Weights of a small mixture-of-experts language model, trained from scratch on English Wikipedia.
Experts: 32 experts in each of 11 layers, 2 picks a token.
Below are experts of layer 7 (counted from 0) of a mixture-of-experts language model. Rows are named router (the router's row for the expert), down (a neuron's output weights, with its number) and show model dimensions 0-159. Each number is 128 + 24 x the weight over its row's rms, rounded and kept within 0 to 255.
Before each expert's rows: "comes before" lists some tokens at least twice as common just after its tokens as in all text. This comes from a sample of Wikipedia text that the model never trained on. Tokens count by the router's weight.

# expert 0
comes before: "\n", " ", " 1", "A", " 2", " 0"
router [147 152  82 114 157 158 133 118 103 119 110 151 111 126 140 103 166  81 177 176  77 151 106 159 125 127 163 166 110 103  85 106 124 109  86 170 167 115 181 122 112 152 180  86 111 126 133 166 106 160  95 150 138 130 119 111 126 120 104 181 116 124 153 118 132 122 110 145 107 140 112 118 118  92 140 114 124 155  96 108 110 168 116 125  99 123 120 106 103 172 124 120 173 163 147 167 136 114 125 135 152 125 133 130 151 154  83 124 135  97 116 168 133 156 153  79 134 132 125 139 104 118 102 113 108 123 182 147 138 130 160 140 114 125 106 117 166 111 154  76 127 119 133 142 181 179  89  96 127 110 131 147 183 128 143 105 161 116 151 174]
down0 [139 136  94 163 143 179 166 116 113 148  99 131 118 112 114  76 160 140 147 134 109 131 101 138 110 147 110 128 140 144 126 111 120 117 116 124 118 156 132 138 119 183 154 130 114 119 133 141  93 163 120 160 120 112 101 138  57  93 124 121 127 140 116 170 195 114 123  95 166 106 128 102 111  92 132 116 149 174 166 151 120 105 123 124 120 125 124 132 129 192 109 126 118 138  81 137 142  89 112 177 133  97 175 168 184 147 118 148 148 149  91 163 124 140 146 112 157 178 128 138 133 117 131 111  98 130  92 138 121 116 134 131 162 169 129 159 103 165 140  93 107 170 134 100 130 189 136 118 129 118 116 127 126  92 131 125 121 145 125  84]

# expert 18
comes before: "|", "\n", "-", "==", "The", "==="
router [152 102 121 109 147 122 142 108  89 152 125 145 111 100 157 104 155 125 155 179 113 187 156 129  98 150 101 116  83 140 125  74 117 120 135 162 115 133 171 172 129 167 130 111 119  99  94 130  92 101 103 159 175 159 142 140  82 131 167 149 126 155 131 118  78 127 127 162 106 137 123 105 124 112 134  77 118 105  73 124 130 155 113 114 123 195 132 154 105 150 138 131 128 169 147 121 121 140 103 107 139 147 143 122 123 121 120 153 154 146 116 163 116 142 105 132 147  85 141 136 136 117 116 112 175 124 142 148 162 129 148 103 146 143 112 114 128  99 177 140 174 145 162 157 153 170 120 108 109 135 145 168 145 142 130 104 156 126 116 152]
down0 [163 105 119  95 114 111 111 164 169 105 152 152 125 124 126 115 145 111 140 134 143 133 143 106 108 151 147 147 142  98 104 157 105 157 132 126 125 159  98 166 100 131 163 135 144 107 117 110 171 201 139 131 114 133 177 151 108 126 117  84 141  78 154  83 123 151 140 151 147 120  88 188 137 115 113 106 124 118 140  98 104 163 124 137 110 157  92 176 123 149 177 108 102 171  97 156 134 150 138 142 152 145 166 166 151 107 178 151 149 154 107 138 133 155 116 125 148 113 161 148 182 177  82 123 160 128 113 124 115  82 106 178  96 109 165 132 137 138 107 124 141 132 149 173  85 102 132 151 109 153 131 139  73 148  98 139 158 132 151 146]

# expert 27
comes before: "-", ":", "°", "=", "′", "″"
router [140 132 108 120 161 131 129 117 124 151 117 139 107 130 105  67 178 114 134 136 135 175 119 140 128 109 123 151 114 104  75 105 128 108 124 140 142 167 162 120 119 201 139 110 121 102 149 140 141  91 142 114 144 153 157 119 135 138 154 135 117 152 163 130 116  98 107 165 121 140  79 136 155 108 134 148 120  72 156 132 150 127 120 139  90 119 136  88 105 138 159 114 128 140 159 107 157  81 164 115 148 162 144 125 154  85 116 185 134 118 135 150 143 136  93 118 168 137 153 147  87 138 125  97 158 155 145 148 137 143 168 116 144 108 129 118 129  74 154 123 139 173 115 133 127 123 112 124 145 104 143 155 123 131 145 100 144  90 175 173]
down0 [ 72  99  83 151 159 117 198 117 151 121  99 127 121 106 137 153 118 102 202 167 111 130 161 150 169  98  82 143 143 151 119 148 142 147 143 129 114  75 108 153 127  94 101 120 134  84 143 141 154 129  96 134  83 110  86 143 146 126  95 121 136 103 158 117 161 155 126 110  69 156 107 134 166 125  94 164 123 119 119 112 125 108 119 115 102 115 166 144 111 160 112 157 193 138  87  97 114 135 120 147 129 100 116  97 138 144 163 119 110 107 148 124 164 132 129 151 161 162  82 112 175 113 152 140 114 141  85 128 143  96 104 134 126  89 159 171 119 145 149 125 128 137 107  91 149 107 145 142 170 116 115 114 158 133 109 114 130 134 105 145]

# expert 1
comes before: " ", "ly", " to", " as", " of", " in"
router [127 139 117 162 163  90  77  88  82 136 143 140 121  94 129 105 171 148 130 126 114 147  84 124 132 120 146 124 124  99 114 110 134 124 138 147 136 144 128 139 128 116 157 106 104 126 134 116 126 105  66 142 148 146 161 151 124  96  88 138 116 134 154  93 122 137  88 135  91 154 148 119 123 125 137 110 119 122 113 142 168 147 116 110  85 120 187 127 108 147 135  94 145 145 156 147 154 124 138 105 154 125 157 119 151  98  92 129 108 136  98 159 136 133 124  91 140 114 105 134  96 152 126 147 143 103 137 141 155 119 175 111 143 123 100 130 156 139 160  88 124 145 141 113 156 149 124 139 135  78 118 117 151 140 119 131 134 131 165 138]
down0 [129  95 134 118 143 155 145 133 108 154  97 137  94  82 118 150 112 119 129 108  90 141 111 173 126 123 139 117 149 175 129 146 160 167 116 118  86 117 181 186 139 112 116 142 127 113 144 136 167 153 113 122 101 157  70 138 149 107 118 130 151 147 111  98 122  80 129 123 118 147 154 112 121 140 107 121 131 125 123 128  99 108  81 140 140 118 117 135 150 139 139 129 118 122 139 122 151 165 125 171  91 135  86 139 133 128 151 133 137 110 118 125 145 140 174 108 164  98  56 147  90 106 165 144 142 131 161 179  61  74 111  89 111 122 140 144 111 130 116 142 103 142 131  91 106 124 116 152 104 142 170 132 170 113 124 112 152 116 121  69]